config.toml
num_hidden_layers = 13
hidden_size = 96
n_experts = 192
experts_per_token = 3
d_expert = 48
d_shared_expert = 64
hidden_act = "swiglu"
moe_layers = [0, 1, 2, 3, 4, 5, 6, 7, 8, 9, 10, 11, 12]
router_score = "softmax"
normalize_top_k = false
routed_scale = 26.4
balance_loss = 0.0111
balance_bias = false
router_bias = true
init_std_router = 0.00935
lr_router = 0.00178
vocab_size = 5618
norm = "rmsnorm"
norm_eps = 1e-05
tie_word_embeddings = false
optimizer = "soap_variant"
learning_rate = 0.0051
beta1 = 0.95
beta2 = 0.95
max_grad_norm = 1.0
batch_tokens = 65536
max_seq_len = 256
train_tokens = 312100000
max_steps = 4763
dataset = "wikipedia_en"
Below are experts of layer 9 (counted from 0) of a mixture-of-experts language model. Rows are named router (the router's row for the expert) and show model dimensions 0-31. Each number is 50 + 10 x the weight over its row's rms, rounded and kept within 0 to 99.
After each expert's rows: a language model's description of what the expert responds to. This comes from a sample of Wikipedia text that the model never trained on.

# expert 42
router:64 47 41 43 48 43 59 37 44 52 59 46 53 41 58 69 45 47 57 46 53 33 53 42 43 49 65 39 60 61 34 60
It responds to: "-in" and short adjectives. "-in" in in-law compounds and tie-in, plus articles and short adjectives like an, new, main, free, my.

# expert 48
router:35 50 35 62 39 38 63 41 44 34 70 43 75 52 63 54 65 42 44 68 56 45 56 44 52 40 60 54 62 43 34 53
It responds to: Vowel-led mid-word pieces. Short internal word pieces after an initial consonant, such as mel-od-rama, wer-ew-olf, atm-osp-heric, hi-at-us.

# expert 44
router:65 63 62 32 48 44 49 52 54 45 44 53 40 49 38 41 61 55 38 47 54 43 59 45 50 61 74 33 60 56 55 38
It responds to: Year and number beginnings. First pieces of years and numbers, often after an opening parenthesis for birth and death dates, such as (17 in (1764–1835), 192 in 1922.

# expert 6
router:60 50 44 51 31 47 52 56 48 62 58 52 50 57 59 45 43 47 68 33 53 55 60 53 54 66 51 43 31 65 39 60
It responds to: Definite article "the". The article "the" and other determiners (his, their, its) after prepositions like of, in, at, by, e.g. "at the Battle".

# expert 12
router:60 51 69 38 62 49 48 46 55 56 60 74 60 45 51 37 61 56 45 53 45 49 57 49 42 37 70 39 61 45 46 41
It responds to: Route codes and table pipes. Table pipe separators, road route prefixes (SR, US), football position and country codes (MF, GER), and taxonomic authority fragments.

# expert 8
router:39 57 54 49 59 39 60 45 62 50 66 49 67 61 64 50 48 39 38 54 62 40 52 33 39 44 52 48 54 61 56 34
It responds to: Word-initial Ad/App/Ab pieces. Opening pieces of long words starting with A, especially in section headings, such as Additional, Adverse, Administrative, Abstracting, applied.

# expert 13
router:59 57 68 41 60 48 45 41 50 58 59 74 58 42 58 37 61 53 45 55 46 47 58 44 42 28 71 41 63 49 46 41
It responds to: Short symbols in technical text. Single letters, numerals and short pieces in tables, linguistics notation and transliterations, such as θ in phonemes, O in SVO, ō in romanized Japanese.

# expert 57
router:58 62 29 50 46 58 67 42 46 46 38 33 60 37 52 47 60 39 59 39 61 47 54 66 52 53 46 49 36 50 41 56
It responds to: Word-ending suffixes. Ending suffix pieces like ing, ation, ate, ment completing verbs and nouns, such as unwill-ing, fundra-ising, inv-itation.

# expert 18
router:57 56 70 39 60 44 46 41 51 58 57 73 59 41 57 37 61 53 43 54 45 45 58 44 41 30 71 41 61 48 48 39
It responds to: Heading nouns and list endings. Final pieces of names or titles in lists and tables before a line break or pipe, e.g. Awards, Medal, vocals, plural "s", catalogue numbers.

# expert 23
router:63 63 61 55 42 58 64 40 33 55 50 49 62 46 41 53 56 63 59 49 35 45 53 70 50 50 71 57 46 53 35 62
It responds to: Nationality and origin adjectives. Adjectives of nationality, religion or scope, often after the or an, such as American, German, British, Angl-ican, Greek, local, federal.

# expert 25
router:45 49 55 47 63 45 63 49 63 54 38 58 33 39 49 36 35 68 41 52 55 41 56 58 56 55 67 50 65 53 42 70
It responds to: Given names. Common English first names and middle pieces of first names in name lists and bylines, e.g. William, James, J., Theod-ore, Ag-nes.

# expert 17
router:55 49 45 58 58 58 69 41 52 60 59 28 62 31 65 51 66 52 62 35 65 48 55 58 57 54 39 68 59 63 47 35
It responds to: Vowel e pieces. Single e and short vowel-final pieces inside words, most strongly Ind-e-ed, plus Mediterran-e-an, med-ie-val, temp-o, appro-ved.

# expert 39
router:28 65 46 38 59 49 32 66 50 64 57 65 67 47 35 51 48 57 45 61 48 47 58 46 46 74 53 46 55 58 62 54
It responds to: Initial capital of names. Single capital letters starting proper names, especially places and people, after the, of, de, such as B(ouches), R(ouge), P(into).

# expert 5
router:44 48 50 39 33 49 53 34 49 49 56 59 62 53 53 51 33 29 64 39 68 51 55 50 45 42 33 52 63 45 43 47
It responds to: Mid-word stems, short syllables. Early word pieces right after a first letter or short prefix, especially kind after k, plus examp, larg, according, keb-ab, d-ang-er.

# expert 9
router:57 58 60 35 58 67 27 39 59 38 65 66 47 54 34 32 61 45 56 61 62 42 30 37 47 41 42 43 57 53 58 41
It responds to: Numbers in table cells. Integer parts of numbers inside wiki tables, often before a decimal, in stats and election results, such as 54, 0, 250.

# expert 35
router:59 42 60 36 52 46 45 56 51 50 59 64 63 44 37 37 39 40 44 56 54 45 55 43 43 55 72 37 42 45 45 35
It responds to: Year and number ranges. Number pieces in dates and ranges, mainly the part after an en dash, as in 2004–05, 2010–11, 619–637, 2004.

# expert 33
router:51 46 66 45 62 62 30 49 41 49 56 67 48 38 63 54 35 60 44 55 47 46 33 45 34 59 57 30 41 43 41 36
It responds to: Table cell separators. Pipe separators between numeric cells in sports and results tables, mostly after a number or dash, such as standings "34 | 32 | 1.063".

# expert 7
router:62 53 70 36 61 46 46 65 63 55 53 58 58 43 63 43 56 37 41 53 53 60 62 38 36 49 61 38 51 55 42 36
It responds to: Years and separators in listings. Years, dashes, slashes and middle dots in sports tables and tournament navigation lines, such as 2020–21, 2001, the · between years.

# expert 30
router:41 47 39 53 64 52 52 52 70 50 36 33 29 49 46 65 36 51 35 46 50 45 55 50 56 56 66 47 36 55 62 51
It responds to: Role-linking prepositions. Prepositions and verbs introducing a role or office in biographies, e.g. "served as", "position of", "appointed by", "became".

# expert 49
router:43 61 45 49 45 71 59 35 47 59 47 54 31 62 45 60 37 37 59 33 57 41 62 63 55 51 46 48 38 46 62 44
It responds to: Adverbs and auxiliary verbs. Adverbs and degree words after was/is/not, plus be/been/not in verb phrases, such as too, relatively, generally, been, still.

# expert 32
router:35 49 46 55 53 40 58 72 59 36 47 59 53 38 44 43 56 57 35 53 48 42 55 35 47 48 60 51 66 59 37 63
It responds to: Mid-name consonant pieces. Single consonant pieces inside foreign personal names, often Slavic or Eastern European, such as Arnold, Agnieszka, Andrzej, Prudnikov.

# expert 59
router:62 51 37 32 59 62 63 54 75 41 44 60 62 53 32 55 51 58 38 46 45 52 57 40 43 56 50 58 41 39 71 53
It responds to: Location prepositions. Prepositions and field colons introducing places, such as in after List of cities, of, from, near, within, Location:, Region:.

# expert 41
router:53 47 62 38 57 47 36 58 41 31 37 51 55 34 44 47 47 50 38 49 54 39 45 45 35 44 58 53 43 35 34 41
It responds to: Closing parentheses. Closing parentheses, often after years in birth–death spans or album dates, as in 1977) was, album), (0).

# expert 52
router:44 59 44 42 64 54 53 41 64 38 61 45 58 62 49 43 61 41 49 65 54 60 62 48 31 40 36 62 57 39 52 34
It responds to: Table and list headers. Header words in infoboxes, election tables and stat lists, such as List(s), Votes, Turnout, Date, Runways, Legal status.

# expert 36
router:37 45 32 55 43 69 67 34 34 37 58 58 45 44 65 51 56 50 41 48 45 53 58 45 50 35 54 59 57 64 35 45
It responds to: Mid-word stems after w/b. Word-internal pieces right after an opening consonant fragment, often w or b, e.g. goodw-ill, forew-ord, back-d-rop, bo-om.

# expert 34
router:38 54 49 41 65 48 55 55 69 36 54 52 46 38 53 47 66 39 36 60 51 52 58 45 55 37 43 52 52 47 36 37
It responds to: Infobox field labels. Field names in sports and biography infoboxes and table headers, such as Medal record, Date of birth, Playing career, Current team.

# expert 47
router:31 51 54 39 51 45 69 34 54 25 66 57 46 58 52 48 48 56 68 55 43 73 55 37 71 41 56 59 68 67 36 55
It responds to: Proper-name inner pieces. Inner consonant-heavy pieces of personal and place names, often in sports tables, such as H-ollow-ay, D-ank-o, Rock-ef-eller, Zimb-ab-we.

# expert 63
router:46 46 55 53 39 37 58 49 57 51 67 56 47 38 33 60 36 58 42 54 30 38 67 45 55 56 40 56 54 44 32 37
It responds to: Consonants beginning syllables. Single consonant pieces l, b, v, n, mostly at syllable starts within or opening words, such as Ok-l-ahoma, Arch-b-ishop, bl.

# expert 10
router:62 47 42 47 52 46 48 51 60 50 67 59 52 45 66 45 58 62 49 63 68 44 52 48 50 35 58 36 59 42 44 59
It responds to: Name-final a syllables. Word pieces ending place and personal names, often -a/-ia/-ra endings, strongest on Greece's middle piece, as in Czech-ia, Shrut-i, Trin-ity.

# expert 1
router:59 58 73 37 59 46 43 42 45 56 58 77 58 42 58 38 60 50 43 55 44 46 56 45 39 30 74 42 64 51 45 41
It responds to: Rare script, table fragments. Odd single-character or byte pieces such as non-Latin script bytes, name fragments, and digits inside tables, e.g. 4R, Kool-h-of, Jr.

# expert 56
router:57 58 71 38 61 48 45 42 52 58 58 72 59 41 57 38 63 54 45 55 43 47 57 44 39 31 70 43 62 49 45 42
It responds to: Table cell contents. Pipes, blanks and numbers inside wiki table rows, such as population figures, percentages and Won results, plus place names after a comma.

# expert 27
router:60 37 49 61 45 51 51 51 41 68 60 35 41 75 52 34 37 34 69 38 47 45 54 57 43 44 43 49 37 51 44 59
It responds to: Definite article the. The word the or The, and possessives its, his, whose, opening noun phrases in general prose, such as "The site's critics", "the daughter of".

# expert 4
router:40 63 58 51 56 46 38 66 67 43 65 53 58 51 56 58 65 62 46 56 43 56 60 44 50 47 56 41 64 46 38 52
It responds to: Mid-name c syllables. Word-internal pieces, mostly with c, inside proper names and foreign words, such as Mal-c-olm, W-isc-onsin, fian-c-é, Met-ac-ritic.

# expert 40
router:37 65 52 38 62 48 61 38 38 53 44 43 46 52 60 45 45 47 37 66 36 43 47 73 33 50 54 63 33 56 42 48
It responds to: Occupation nouns. Occupation and role nouns after a nationality or descriptor in biographies and name lists, such as cricketer, politician, coach, director, writer.

# expert 37
router:51 36 61 48 55 51 51 54 28 57 46 44 55 45 50 37 55 45 66 46 65 55 53 40 66 56 56 59 64 36 62 38
It responds to: Line breaks and opening quotes. Line breaks before headings or new paragraphs, opening quotation marks before quoted phrases, and the hyphenated prefix anti- as in anti-aircraft.

# expert 21
router:55 57 60 36 63 43 37 55 55 49 64 54 68 42 43 34 49 68 44 42 50 51 51 43 52 66 60 47 46 49 57 35
It responds to: Capital letters starting names. Capital letters or short capital fragments starting names or acronyms, often at line or cell starts, such as Mac(cabi), I(ATA), T(igers).

# expert 54
router:60 58 72 38 60 45 44 42 51 58 59 74 61 42 57 37 62 54 48 54 44 48 55 46 43 31 71 42 62 50 48 44
It responds to: Foreign-script and name fragments. Letter fragments inside proper names, initials, model codes and non-Latin scripts (Japanese, Greek, Tamil), e.g. Dallara F3, K.N., Pod-ens-ac.

# expert 55
router:50 43 65 52 29 73 59 51 26 50 37 42 55 37 42 35 49 57 46 38 43 42 48 49 46 49 26 56 52 47 67 36
It responds to: Word-final commas. Comma tokens, often fused to a word ending, closing list items or clauses before and, but, which, e.g. writing, directed, loans,.

# expert 28
router:60 58 70 42 60 46 45 42 51 59 58 75 58 42 57 36 60 54 45 56 45 47 59 43 40 30 70 42 63 50 45 40
It responds to: Modal and auxiliary verbs. Auxiliaries and modals starting a clause, such as must, will, should, does, has, usually followed by be, not, been.

# expert 50
router:47 61 61 57 52 50 68 53 47 54 67 48 42 48 66 49 57 43 54 63 47 61 65 68 43 55 40 41 43 44 56 44
It responds to: Role and part nouns. Generic head nouns after "the" or "a", usually followed by "of", such as part, role, name, genus, character, member, game.

# expert 24
router:37 65 54 30 63 46 53 37 57 63 48 50 56 50 68 41 64 40 47 54 40 46 55 47 37 38 46 35 48 63 45 50
It responds to: Coordinates and statistics labels. Longitude markers ″E/″W in Coordinates lines, plus statistical labels like Total, population, %, Votes, average in infobox data.

# expert 60
router:36 62 38 50 49 40 56 63 58 53 66 39 58 48 51 46 38 41 67 48 58 56 55 44 40 42 41 62 52 42 49 70
It responds to: Greek-Latin word stems. Internal stems of learned Latinate or Greek words, e.g. encycl-op-edia, imp, expl, opp, histor, ge-ograph-ic.

# expert 29
router:58 58 70 39 60 47 46 42 52 60 57 73 58 44 58 38 57 55 44 55 45 47 57 45 41 32 69 43 63 50 45 42
It responds to: Table cell separators. Pipe separators between cells in Wikipedia tables, often after numbers or names, plus some auxiliaries like did, would, must.

# expert 20
router:55 64 40 43 53 56 65 41 52 42 62 55 45 68 55 49 49 54 73 35 47 32 60 62 52 50 58 42 33 59 70 45
It responds to: Quantifiers and ordinals. Quantity words after "the", "of" or "a", such as some, many, several, two, early, and "more" in "two or more races".

# expert 31
router:48 46 59 60 57 58 65 49 41 63 53 46 63 45 52 51 69 49 53 42 55 33 61 50 57 60 41 64 60 51 39 43
It responds to: Vowel pieces after prefixes. Vowel or short syllable right after a verb stem or prefix inside a word, like fl-u-ctuation, con-no-isseurs, shipb-u-ilding, plus the word do.

# expert 53
router:35 65 39 69 47 48 62 63 41 58 63 55 54 39 53 48 36 51 37 67 69 37 60 58 43 47 51 71 45 46 49 54
It responds to: Word-initial stems. Opening stems of common words before suffixes like -ance or -ent, such as dist-ance, cont, rest-ored, en, ag-ainst, char-ge.

# expert 2
router:36 30 42 40 66 59 63 47 61 47 55 67 65 38 54 63 51 67 49 38 51 46 61 36 51 51 55 23 49 44 30 57
It responds to: Sports team place names. Word pieces and first words of club, college and place names in sports articles, such as New, North, Wednesday, Wimbledon, Akron, plus "played for".

# expert 15
router:52 38 55 60 65 46 73 63 38 38 41 45 62 39 60 55 45 53 37 54 38 32 58 43 53 62 56 67 58 53 29 58
It responds to: Mid-word syllable pieces. Short middle word pieces like in, n, ili, ic that are followed by suffixes, as in prov-in-ces, part-n-ership, aff-ili-ations.

# expert 0
router:43 46 62 53 48 41 58 41 37 45 37 66 48 52 57 56 60 59 48 37 63 55 36 49 45 40 38 62 34 40 47 41
It responds to: Sentence-final periods. Word endings carrying a period that close a sentence in prose, often before a new sentence or line, e.g. "friends.", "critics.", "2024.".

# expert 16
router:35 55 58 51 57 42 59 44 55 45 45 67 55 38 46 42 42 65 42 42 57 56 66 36 48 44 59 47 64 54 42 61
It responds to: Early first-name pieces. Second pieces of personal first names, often foreign, after an initial capital, such as Ge-or-ge, Ma-ur-icio, Dim-it-rios, V-as-yl.

# expert 19
router:38 67 46 53 54 44 44 58 41 62 58 29 60 71 42 35 64 53 64 42 62 43 54 44 43 40 63 45 65 29 42 58
It responds to: Greek-Latin word-middle pieces. Word-internal pieces of learned scientific or Greek-derived words, especially um, ph, ic, ological, as in pne-um-onia, tri-um-ph, phos-ph-o.

# expert 3
router:50 45 36 63 26 48 49 53 65 60 33 42 40 72 57 37 47 46 63 38 30 50 50 46 44 42 65 56 40 73 62 41
It responds to: Articles after prepositions. Articles and possessives like the, a, his, its right after prepositions such as in, of, for, especially film and acting careers ("starred in the").

# expert 11
router:34 54 57 57 46 37 63 57 37 47 56 38 64 49 57 42 56 45 36 54 45 35 57 42 36 43 40 55 38 49 37 69
It responds to: Latinate inner stems. Inner stems of long Latinate words, before suffixes like -ation or -ity, as in conv-inc-ing, aff-id-avit, dist-ric-ts, inev-it-able.

# expert 26
router:59 57 71 39 60 48 46 42 49 60 60 75 57 42 58 37 59 54 45 55 47 47 57 44 42 31 71 42 64 49 46 40
It responds to: Empty table cells, years. Blank or dash cells after a pipe in wiki tables, plus years and small numbers in sports and election tables, such as 2019, 1,705,000.

# expert 46
router:52 46 49 64 52 58 64 39 62 44 33 30 48 47 54 44 63 29 58 36 65 58 44 74 51 44 52 46 43 46 40 54
It responds to: Past participles. Past participles after was, is, been, usually in passive clauses, such as used, found, located, published, built, known as.

# expert 62
router:33 43 56 37 65 43 30 57 59 60 43 50 38 45 42 44 44 68 35 66 59 61 58 43 58 56 61 56 64 52 61 54
It responds to: Surname initial letters. Capital letter or short piece starting a personal name or surname, especially after Mc or O', such as McLaughlin, O'Rourke, Diggs.

# expert 58
router:59 58 70 40 61 46 45 41 52 58 59 73 59 43 59 37 59 53 45 55 44 48 58 44 41 29 70 41 63 49 47 41
It responds to: Verbs and connectives midsentence. Mid-sentence function words and main verbs like and, is, was, stated, won, announced, often in technical, chess, code or gene-list text.